config.yaml
n_layer: 19
d_model: 192
d_shared_expert: 0
moe_layers: [2, 3, 4, 5, 6, 7, 8, 9, 10, 11, 12, 13, 14, 15, 16, 17, 18]
router_score: "softmax"
normalize_top_k: false
balance_loss: 0.00229
lr_router: 0.00143
norm: "rmsnorm"
tie_embeddings: false
beta1: 0.9
steps: 7966
Below are experts of layer 3 (counted from 0) of a mixture-of-experts language model. Rows are named router (the router's row for the expert), gate (a neuron's input weights, with its number), up (a neuron's input weights, with its number), down (a neuron's output weights, with its number) and show model dimensions 0-191. Each number is 128 + 32 x the weight over its row's rms, rounded and kept within 0 to 255. Numbers have three digits each.
Before each expert's rows: "mostly gets" lists some tokens that are sent to it at least half of the time; "comes before" lists some tokens at least twice as common just after its tokens as in all text. This comes from a sample of Wikipedia text that the model never trained on. Tokens count by the router's weight.

# expert 7
mostly gets: "6", "uc", "I", " Afric", "ada", " Austral"
comes before: " |", "0", "9", "–", ".", "8"
router:170102171115161088093163167152087163155128099160090093091179095166162153163096094161095141096162093102159161162135162093158153163162165157095094168164084095155156101164117098159123107115078096160159171107090152164082097095104086101168122157129098155076133098091092113147153161109095159118161089167097153177166099167153127160102162091159162131172094167165164112139127162091165096160161138162164093092095096092098094136143091089087094083143083161120089140155115156088126096100162107095155164139168154100098166169088096097112123154176086093119165071092166155092125171092166158121
gate3:164122150185076094189168100116183114094120118143092144101080104134149120126105160097162100109167095093133177158155126138144093114134117107083099099166113045080069187090154129156159152116132093093088243118179059132131136143141156183163101156104153185189108093148089128116117128111114169096161118118103097108105168096150079081102096123115141109140178127097138077170125132165085118131105107137132097113101077072133087130171157107104111130128095123160155161104132167165112109140127166105138129182146118113120128111099024162122100120116146132129083089135149122099091206137109115084
up3:141135100155085104185146111084123080087166105105111134095145099111157101106129168110159121170144052125117189127126087176140108166133140078113124123147149085090089139102151114123118083127098096099096196117167099099136173118136131151165081173111161156203132071187098177160119110117117192095127135076092097132164178100121117088115123113097208129111146131096152082108061130176067111139125136120118126123127077087088141126187102147145117140142119113113131169112172153165147139145131173116125135181133120078128110113069074145109107145094138139211137132137112105139195160143120240117
down3:093168084145147142140136131116127173133155122147154166146190134114124086173152138136105143107192139094137142124169111109154120123084086133157156120094130141107131108138122124098102087096095129118113133154120131102091130141105072194147117105127105135162187100179148173069140140198179108099098188159176161154169040127110113154130083205090164092113112125111095129083132169111113128091143121113186121179115082125159173076124103113108180176089133063115136098152056162096171140101140130095184061103143082128167094111137142108185142205114127112124131079156135080083126125183179141153

# expert 6
mostly gets: "iv", "mer", "ver", " pre", " $", "ace"
comes before: "1", "2", "|", "-", "3", "4"
router:167096168118176098095154168146092161160147095154085090095162093164172168163092104166097126099161097103163165160142157085158154166152161161092095187162093098147166104163115108167038100119100089162166175089097135163092095098091077095159158155132095158085132091094099127149162160102093168117162092166094158109155095166167139163091179092161155092156093161163168119133130168087157101158161120159155092096100097098098087139154093092096097109141095163132090116158137160099118095094166129094164173125158157101091163151088092101136120145153097093134163113104168167092112163094157164113
gate1:133124123153159166102121117186051158175134151130139156129099121113163172142109092163107175140184145085133093174108068140061136126128132183133151135103115120136082128172096187151095080101124085194157087164090140178172067110150117109116083138079135186134115116136130062122123127124119106089171085148163108187151135102160127164100245108133184125094150145107131069110185135085140101189146131106177091118097140129124103120128110099108142047144133154085084100150154118124101096112188090105140094165134136112106137125083147070169124114189126146166163128131140114146119108111142114086
up1:152105120174095127109091132170063172120117155125107111112154149146198146129148161169091162136221131086109122167105148172128140095116105166144168107086086115167093109138105174103096087142116068169184127151098161146123068113147104106141070133089144166129111101135051070112131127137124121119175119150144104189191156098138157156137187169128173149124142127156134046067164056115152112201148111100178138104125147135121104133118152131146114102113128189103130102167153116119129136117122130134124133223153148136089086099119167114197106156164133109167162135120133094103128090154161164059
down1:129139147130139116148094126150142073111094144105096105137127139139153126110157171103212089131122173148157130130200090130176135105149171099150162157079161139124128137129118084110103108144119112161080101126113155201072098090080114101144160093075197174109107107175142138188125121116083154134137178110112091118107120135102125166155093113129170154088193132100079131123080175083123122162138104085045112125120069140182114138161091088052165149091138160132190102196107101138143122081168097147149072087083157093078081113090100113155123152154116125142093144135072109162133134073119106089

# expert 0
mostly gets: " Gl", " ass", " May", "l", " t", " Min"
comes before: "0", "1", "2", "5", "3", "6"
router:161098159120156095095157153176083156168161093164102092076158093166164162155096096166096129099162096104170163162131152093163158166167164159092088152168087095156170107162131143162122084130138094167163163097097149164095089091093091087159126161111090160095137104094092116129156160136089166148161096167084165169167103164160121167092145097166161117168092162167171142141089161086169102164164130163155102095097096090087092126141101082111094088138092165114090139158152148091119097092166099094168168146165176105099170159090095093102150152150084090124159103096167156097117154082161167118
gate3:158187201110124103100129107112128149152067125084183122146142084159121121122106145096105104036211104147106089142114152115107138122103142152116046116148131104133137044132157194186112074116137109093180102142119141134114054111072092115107139158092079125135119122136134151102161186105135089180152130169144136054163105089175144159116088076113108118150128099114163136166134134102138095163124192140141154154136092117145142084115088172227086192167159113153102121138122118100133102073128123104117162098141148111110123098127093090131100087138170097102169119149103116115096165116128182118
up3:108091120108095105108143136124136156170129072105149106105117114135163100142107125100103102086147065134172159150121132114103131128111150106114092088119137102137137104161150188131121060101130102063146104107146131153106084100101094077155179139089070133189150115114084190114161191081107121172182110189141120131136090120174149179139117081165127097125075096147146092133115115115117124201175163168159147128164073088132144079113091123221047176147132135173105122137110141109174085072112096096153128093143122113130178127133105138144118146114160124085181124132123129100060133130170199048
down3:065128101082120138173148078100156118087087160211120174115157133116145075096180188125137086083145164110124145094180129138075125138108107133156130088135133125162110175146159184125145165123171139110136005164136095124119148103131127069136107088158131085156145182148158128105134156110107071147141106141138055119142114176133121165103137137132072099145113098139153145166066063112076143144105145116143113140138193102148152181100193163127109167115112116095163137140110123147099117066141082085155108098119085171061128100106197132151113108149171111114134122073125161134094119166113159158

# expert 26
mostly gets: " –", ";", ");", " New", " new", " −"
comes before: "|", "-", "\n", " ", "|---|---|---|---", "="
router:170079165143147095098157159156096168144141094163111098104160093155169162168095097163094115090164095099157157156122164099155159164167168162097087226159097093163158097162111121160075103128106091162164161100087123162106091086091095088153106160127094162087148088090090139129166161083086159153162089161105161193160092155163134164096158096161164143162093166159162127121156158092159090163154101164158095092100090096087101138148095088079095108132091168130101122157110168105137099094158109090160150128155166091097156152106092097122113154154082096121162113105163168098134156087162162120
gate2:132153122100125101155126074173149145128133112120130098122179095177220126134140149072095140102178072140127122144129090133105146157113103135067163103138093110141176095122142121130134136115145126092121086169100119148139148202107152112105134134151129149124110131084070081124152127168091118164178109159148117141180079131158189141097088145138127173136135122140157179120097148069148110120190060126164164129098121106108092145142183119160082103142158153160123098134092142141132162187186130037153141101023146226121130121142133112147119119099136094095126158066098124125123203126187106077
up2:126140127095157129095139078160155107180143105095166115148150099100107158186121098172130151092115162116119147034108049165113145143135146098057119153123133151113130129166089166169144167147121095141120128079129096142102067169168087131131072130118081149177109154156133177109103122140161169115136119121132132145173159115152118132145109127151128204124118126140140105125145132114113126197150142114143092126107107057133113000125120142136155119121088138181073126178110154153125177118130141131072116112181072107109113130123156103147129157116117117192162142172170139136176102065145088111
down2:137119123175100069126107146166125078146093159129145103129137147148116120139124114110134166197099113152116115165114211110149114080109097081134139145139100162066123180187146074158137135148139095148174142125182091125122145146153112143182098154109133110162114130118116114078131156156120103157027133122136143185100180170155125117163169159071150122178125149138139129068122121125107146095127110112072156195210168130105152143137071185087191090102142145110143098064135172188065136133081111175151114154169102118136146131152155106135128150170163161095099135113106217070139143111103146162

# expert 2
mostly gets: " fl", " ===", "==", " Total", "we", " bl"
comes before: " ", "\n", " The", " M", " S", " D"
router:159087169122167089096163159141095164165133087156082097096143092155162150162095098158097119097171094083160155160135163095166167160166159169094088140166092089180163100161115133157156096126165096157163174095097136160092096098092106092163150163121098167093120091100093132120158162130086161144161086159093170147169101158166121157095155091166167134165105152167160141133162155096158094168159109167168096092095091094094098119154097089091091113139091177129093146156104164090107089088163136090160157117168161079091156163096087102127123166167088093118161086102159164099070154089169159110
gate2:132122170117162117111156091183126127125099124101160116118122092064128148124143093144137118103114126165086094135093072134064114094126131149132123097120085126146139138148173122120084137147127086113121119145116088138000139132019139136158158182143168105137124107137124155206047090129125117135159117127122115175140113119144141152096175045155122175134109151083098148100141143127118138138150102146161142117118121128122130137150088127139029103095107141039162157163099112133190132140154120097109149095131123127088204081142116023099114117169137102132156073147161157128121183122154137162
up2:120083132144164134131098113124126141180125046123156119129146142123122141152092074127125095109096110153170047139071082115137150180145172089142130060125109178152129151100139119142100141105139087123117170131111167117108087158135056137113153142133141121185153117120057161152158132139140116123136065165094105148134092136151130166156130142153121110119141125187125165118196101109119158116178114148171111131117143101087080155076097121226133094142167117110095158160167130093197153116137144145138162148134086056113166131139117109111153111127087108118163146105120149154025159031211172150
down2:153119129155165109146124133153129115131125175147160115094085090129163138091137148158133163126168142186109159158114120134128128115075114077164135119143094149122167168158104111121136122100130122090134087066167122136255206142077138145131130092135095120192122123148148103139111110085137151125092138124185104157138123141078157151129121119113131132138126039152124198105034115124122137197123115136129148176163179140092119090138087169089199158093123139133067146129138111138088170184154169142143160183081138171158128084102141161176141182136136106122145109155074138120096098193165070172

# expert 20
mostly gets: "'", "em", " act", " part", " qu", " w"
comes before: "s", " by", " in", " to", " of", "ed"
router:168085155129153084089164160171089166166135089164147088093163093167165160163097098161094149098166097096168162165126182103161162164159159162091097161168098103157165091164133125158118092142093087162162165103093146161089097095102103093171134161120098155163128095097098133139165166091100156137165089163075161128163094173167141159095141095166162135155094166161157127140104170093164099154161146163168088095083089098102092124156096100095090072124090153128088135160106169086124101092163124094159162146162165088095164165085089093122139167167104094137164099091161161088113155095162161118
gate0:122165157157088188107081120112135181095087148131107136121146132100103152119076127101094103174166131138081130096140112152129102092065143172130146142109054130169147106115128150121117128175138149123147148172069077120104107189131147081128096199079162113152198132118084159129148126103103090109131098113048154158148175100124162156105143091106084054132189131111131123141110108161069087103174128141104171140138143093207183147141148131042134089126147118134078105129148150094134129065114121137131145122101167120084128185140231119142164130135111150122184107132071152137100126141086110093
up0:142200129069129176155092137169132173108126213130136152138117138110149141162079118131132087165148176111158099113128083147065111234105104133156076105093127129115126091128113087103113121136102193158162157127138085132119076173117110094149119150112141110123096104095113069075139123086087102127118102126094119112102137123131109150137163183133160103106128085168231144118079118130058109135182079101206140089157118126091157132132190133098100109132119100155068128105099172118147177112133097121133163157167143104105121110138143160130171101121135119084187100142108086111088091207094098100
down0:141173117097099160096111107153170129103168071193166116085116170105082106118173138140130135106167108155110185111141139120113107109153132150140127150124132085120114131142095120080151137125153169087118156143154141148122122075115125113127137105145153116089170154173049118098080140127100097079137099130185098113132098134062088160118095149076111152106102152143119145114139196162191127124145142098128144189144111076168098101205052099140137048179181167129094125062123192111121094146086096137176073100117097054099087161145107158133092153155144174128199104107144148089171128087130163139

# expert 1
mostly gets: "ber", "ind", "ond", "ount", "aint", " col"
comes before: "9", "8", "7", "5", "6", "4"
router:156102158129168097091161159158095158162121088158103098096163093167163171164088095162094150090160096104169161164125159090160165158161159165093095193163090100174158093160111116165123097147098095162162166091094136158090095094094087096159113161130093162083126095092091150124163159104087159127161099164102167161167089159158126167090159089158161077159095160158164127127126152087158099161167140160155090091096091086104095143166096092094092101139096156133094121162130163105137100094159128094167168165160166103101161165088094094134137160164096095145162098107156144091058177091161159142
gate2:118166121150143162132113080151082164176142108128129104072170138097085179156139096074093125076157156136143089138141104140130105143136097106114061182154052128132136130142140165114131212150089125105150169113083175126134077097176092148121173222090119137124100091092105161130073173123132074080131119102114163142105108131136106122151115098125160085172114211151116142148159103082163063141139112152143127050135169102022104153059129103144108130130113108151110159123115151102134099105141121143078132076129189128122130173148111112147151109163113130167140178083175149115161173149136117114
up2:117133111152137069133114167184106110136120130102101134116168128155155143231101090112095115060159129099119118158144108135120114183158152093120060108128110087100141115108185164151113135124152127152153185180154150142205107118063083141114168125091102121071137109110127204115132174159128083142134106101124170159155087103141075111096094102102169157151094110130115090122139091100099098078127089158093139074159106117059061102082149119160127092132144050111119158155087119087108131098151107102120137129139087114145178167105099043110101182175154114123173145145176157080135137112121118180
down2:148101119088127134082139109117155169195124113160165127138138187149095094096149087109134130076119097055179102061181148051183141184143140133120110086153103117122135138150106140089117136112113184112138151175113109155093173175165157140117055084087197150156164121169153104149177156118122143135156175121143069092132149082113120176166093115147175109151126165149104135166172166152163162190111137185103135184128104113143180195138141125103138117125184099155153107099105093107109111160102130110144098182112068096113163095135125140071120104142146133079078112144169126078133131161088075114

# expert 12
mostly gets: "ism", "ence", "|---|---", "ction", " stat", " dep"
comes before: " ", "\n", " M", " S", " N", " D"
router:166091169110166088096161167157096163181131095166086101089161096164167162158099097167096119095165098091166172158136166099145158167157161156093091177161096093154163104167123160164115094104166088157161160082093129165092095096099092090159148160119095156058148092094097121143164162142102145119157100166090158205162095169167109158092142102162164118162090166160160107134145165085155092163159142160160091098101101092089101134157089094095097114124096155131089137163093155078118095100152098089157147146161163108093162170101098100127121152157098098114157108100158151098067163100165162130
gate2:128133126155152141102088128206105121141101133124168094142134095073160164135057119168115105084169069123145140117156109170152161113103160154079130093114135048150098110175106121139183088192086109169066165134123176122121118017143133055111137125126132147084119087136099118058166148101141144119155135141122134044104037140132100140115119111160114129125111167158147141128138131110168164103162099177176111142105128121089130150149113133178132109122103142082118115154144105100026092150160059108105090121129100111113146119116090128116151165129095048141158072138110127148160102141154151134
up2:111129154135135106111153081164126092133121096114161097077130090085151103144080144117104094149153104124133126120128128093106147142146171135079097174120121089163167115152141092117175162197095118143143118138093166102145086142122113048131159146116125142091161125130114099087141135084147111087162131098095173082158105255119116137125153140105112134105089136153180244126128126135135146115208164142165184135140145162082137112127123131086107106115107142125073152143149088107043112116131021146135117094090100124078142075098142122096163153158102098174125070093121161117154071118101119171
down2:115100102080131138160122165152150078093114123186111149164109085166067100166128111141061168142136157074191124045121112126101135164127099109174118120088166157174108117063117125124142044106187165130104090082101123170090135174147139156121083093072139099132140120145156125138121123132100143109083112111110113127068132132128142085155157135174145122092111169121164084115166079197121124164086138109150153103104130100158104165164176116169125131067162149124143104128181108075171136129111161072152066099154134109194143109110135123112115134110205188172108126183184109154109078113120153105

# expert 25
mostly gets: " that", "ther", "ity", " No", "able", "ark"
comes before: "\n", "==", "The", "-", "In", "==="
router:154106162133164093090156164152100163170143101165070095091164092156157163168090095160093136102167093098157159157122169100166163160165162169094094162155098089153154092158113078156123093126133095157160165095090128164087096093086094094165124164136095161102121082093084115147161165103095167132163090160095158126157090151162143160101163099169167124163094165165164115133137160091170095159162144164167094096097097086090093132168094095095089091160096168116091141157097167101113088089167131095159158115159164088095155157093103093133129157166089098123159108088164168100070179092166162125
gate2:161133220118129133089143172180131102099129132128113140144174073116158155190151134171067148080103113082145123215150091140191150160161156105110140096157149186179207159108126156161125127114107131231112041121093119112125132108131055134145163132077065131136107144146118065158128093105075148119140132167167124135179111144121131179070145161137111128132086132144122150079102149078132041135140199110112087112094113131082116112129103117123146116126101136091138123135164128139112126142120164116168085067166104150072129133123092138123149147151114138087166136113151173095106103128155144137
up2:169120170124091102106178113112146084152095148132093119132189108112167137176135148165066179099133086081170131214135022186162121140143159100168116133147165177166151156095111166209209141096126136175103120108119088125115129116094108157135110170028133134155098159148145090169122116062088170150176129123157140101177150123120135141089125178142131139105107125151161165089111106148058086130118193166127074142085151143100089104149107142078143145137095128106109136108131156121133119117122165075128148085162112119062127132122149136107139136196113126101155100119126176123142146169136140155
down2:161146164073132144167116195095144089145185122155133167098143141127082104092059133121092124134153175143133106098161159154116131133103140142127130133100074123132188127145138081097139112144166077094145141098083118074120066083096161098134104121071095178044074126081129159081148140174121072113059100169140102138126144126196166114155113068155131124176115155125131138172144118093159180122131059104129167088095088161114129121085073113127158126143102100108150071115107124141209149146127148130095106084150084136183104123138097139101158104159088117110129155197116135145142063059153115135

# expert 13
mostly gets: "at", "ilit", "ater", " Party", " election", "ency"
comes before: "9", "8", ".", "7", "0", "6"
router:162095161111153097092166164168085155171132099167110105094160093160162177174098093167097143096154093096160160162137174092167158161162158161100095189173098096164154093165118099167096096122167093166163171089097124159100099099103081095160127166106092160103113101085092116136161158116100178125162094165084159126165101169162132154101182100160158113163089167163157094146128168090163103162165132156165098098097099085081095125136088093094094097126098154115096138158118163093122098100167097097156159112161159096095163157088091105111128162168089097151162090083167152095120167088169162114
gate1:142117173166126175136095113154101150097153122109155153106172103192146151107112108154146157103162115072115116099117113139111133145173130165121052121163126108139178152151102131150136123129141172139160081112069073102052137113116060115114145169127090134177145110148127132140110103155083168131147090100161132145143160109173069137082151148146109133136126182133120132153216160125131177104128198155181125099123088102156107137213165130096135136179121160122115122165096089107214172195164081147132107144104118101105136147067147065071119102138183092181149163070151094068104117126126140158
up1:120129081167153146112144110124120118059142090129131116095098102110150100114093055147116108084115109123182095204188130131166117129211165186098103120158121141131141149070099130147165160103140044107122160096088167093078117123132164085087143106139109161152190129130129132165104117093128167149109117114143166097154176123168078153094130083118110168147085118115147117146192133122098146133130168155153089075140042135079128111128136098104113116177171081141089104151113148101195146136132127113108204071120114091127108144093137088055103098162191058128141160115183115107117095126151138147
down1:069147134154127119172126117182106175160140147105115157173110081149141097141136163132165133112114121126150070143128075059101141134123129075106090163134149168103134160169148163119033178170135128099055106128095167097110133159119193113136047135083133130167133141135142163097102171155126117103112098147194097069125165157168114130153145165125118096171129108174070127127081151139066160133083105131125129184089147132098117073113123097140113133158128138159120120124146131125066106139159105084108110148152158110190116120058097095147129158088175048185108132166135139125181146211140156085

# expert 22
mostly gets: " le", " Pro", "é", " class", "\",", " League"
comes before: " |", "0", "–", ";", "5", "6"
router:161089162095163098102161157185096169148138094162109089096160095161157150160095097161098131094160084092154153169133168100164163158167164161092089192150090097168160106157138068164157105119084103159164153098097137166092091091079090094154132156112092159138137091099092110121158161088095169135159090165094157105159096166159104161098180093164165122173102154164161127138133160084163097160162116166159096098100092089084098098141096086091090103143093169129102098160113168098135096103163111093165162138165159096102160162083092097124117148150089087134162083095160163092084146095165161126
gate2:198114063083151106104139182135119134193217151113154160103141115098157163109105138114177105148137145106119114112058171133147138066098139122107135146181078156155114140110164147110150139092134079155097151053123132154158124088106098098132126149121187170179141100105106095065190148161106155140147044144130114105180149158180141111094117159148145159123106190138149137157109134079143134153103117113108128074110142116133072145211111125100157113083105123122164125182125146092115115096174109089089083101103120149120170179132160080182142194144107121134095112169142206125122120078132125141
up2:152132149139139120125110106165115100108051080182103098132137144100145186157120074131107097104129134141134107137095063130116131173121096207052159179140123127152178110201103128110120119176124142110153045112132143145143123133122154142092104125085075136182109127079084108115132021124205194160152092131072125106115115152160114101088101074165055145194132161170133154108094132116152087103134120134172129090120042068163112076114101109128101120064097107121109105112095101142129092135135133109104127078153162115144139151158138163110091157136130053121126130130127166123134141136139159136
down2:075141110170123116161088117171067157055131085129165122120166124059099171177123150097054081138163150159133180141127150124171121168143151072124142166075147132075116125145166147129136145152190119162103159084121128144182075152083107126081145095174172120120119110090133133135153106164172179080120115106125096181107109089102123096088116152188087109156085161133114138111090143100102137114114139178141072141144102139169146186202137124080147148122131091141121162121138093083117177169094153124139158179159153128129135131094197111091120193155176157114143136127090156175131168154149086067

# expert 11
mostly gets: " in", " of", " into", " during", " not", " •"
comes before: "1", "2", " the", " |", "3", "4"
router:167087170153156100095163166158098161154140089161092089097158098164160160168098102165096153089160088093158159161134169087167171161161157166088093188160094080154165101170150113160169080120126086157166163095093161150085097096090090099159154163126097164131120093099099137147154164135101159127164079163111162170164103163169153157098163091165156124170095164161152122122157164092162098160161101151159093092092092102085096143157090089094095100159092161151091122160122154104134093100158129103166171125159160092092165171073095096158137150160096095125169098095161163093136143095161159149
gate1:142100158144183089150108120141094116132071130111183148219137136135168106167114148123130120144172158115120097138134148126129158144138102154146118102077084155146150066151152139081169055146135149145173138117110200082102120097163211136135149174143102134143165165159077142141143146179129120135160105154141129112163112113124180209101143135157145084136138151149066122137144106104184055181187133145101045130114111094126128122140133125206087151157128116140139123174121102105093173159156136172110151064164082107116173162141069113126097124119049115144091107112177178138102103161148131178
up1:155062188092148119139121160148143167131149105171088202160131093115173133123131107139107159134072118083195123189148097164173198123141133120140104093130054133146122105157135155139147061182127187161112153130128139146094139077163104141150112125170093133170153163069085128182144179126144172089128134177128134114129106136126172134061117130182141125127126108151125115162069151104126080156088102100109102152131144146114107093053109145143098161181096099173108129161115104115122125110125145116088114074159130176109200162091095094089132157175121114112088102105182080144068073135169149178
down1:148096180110119084164134065123149138141132165094145160137076121126152160132134118103112107069145076141118124172066178054155175096118171088108139105148155187061091089093087171116157166134157087121139123127107105113076129143108144151127098087126119145160112176103168131112204100159153141158108180096115199146109113110192095117134117116118126165142137085156152157137120129155126174132151111116186099159149104134163144129138148165157123141079029064115113090086141073133137192138081146178103164117100111180083111118108143131177125138136198136152096162166144132155126114221128133119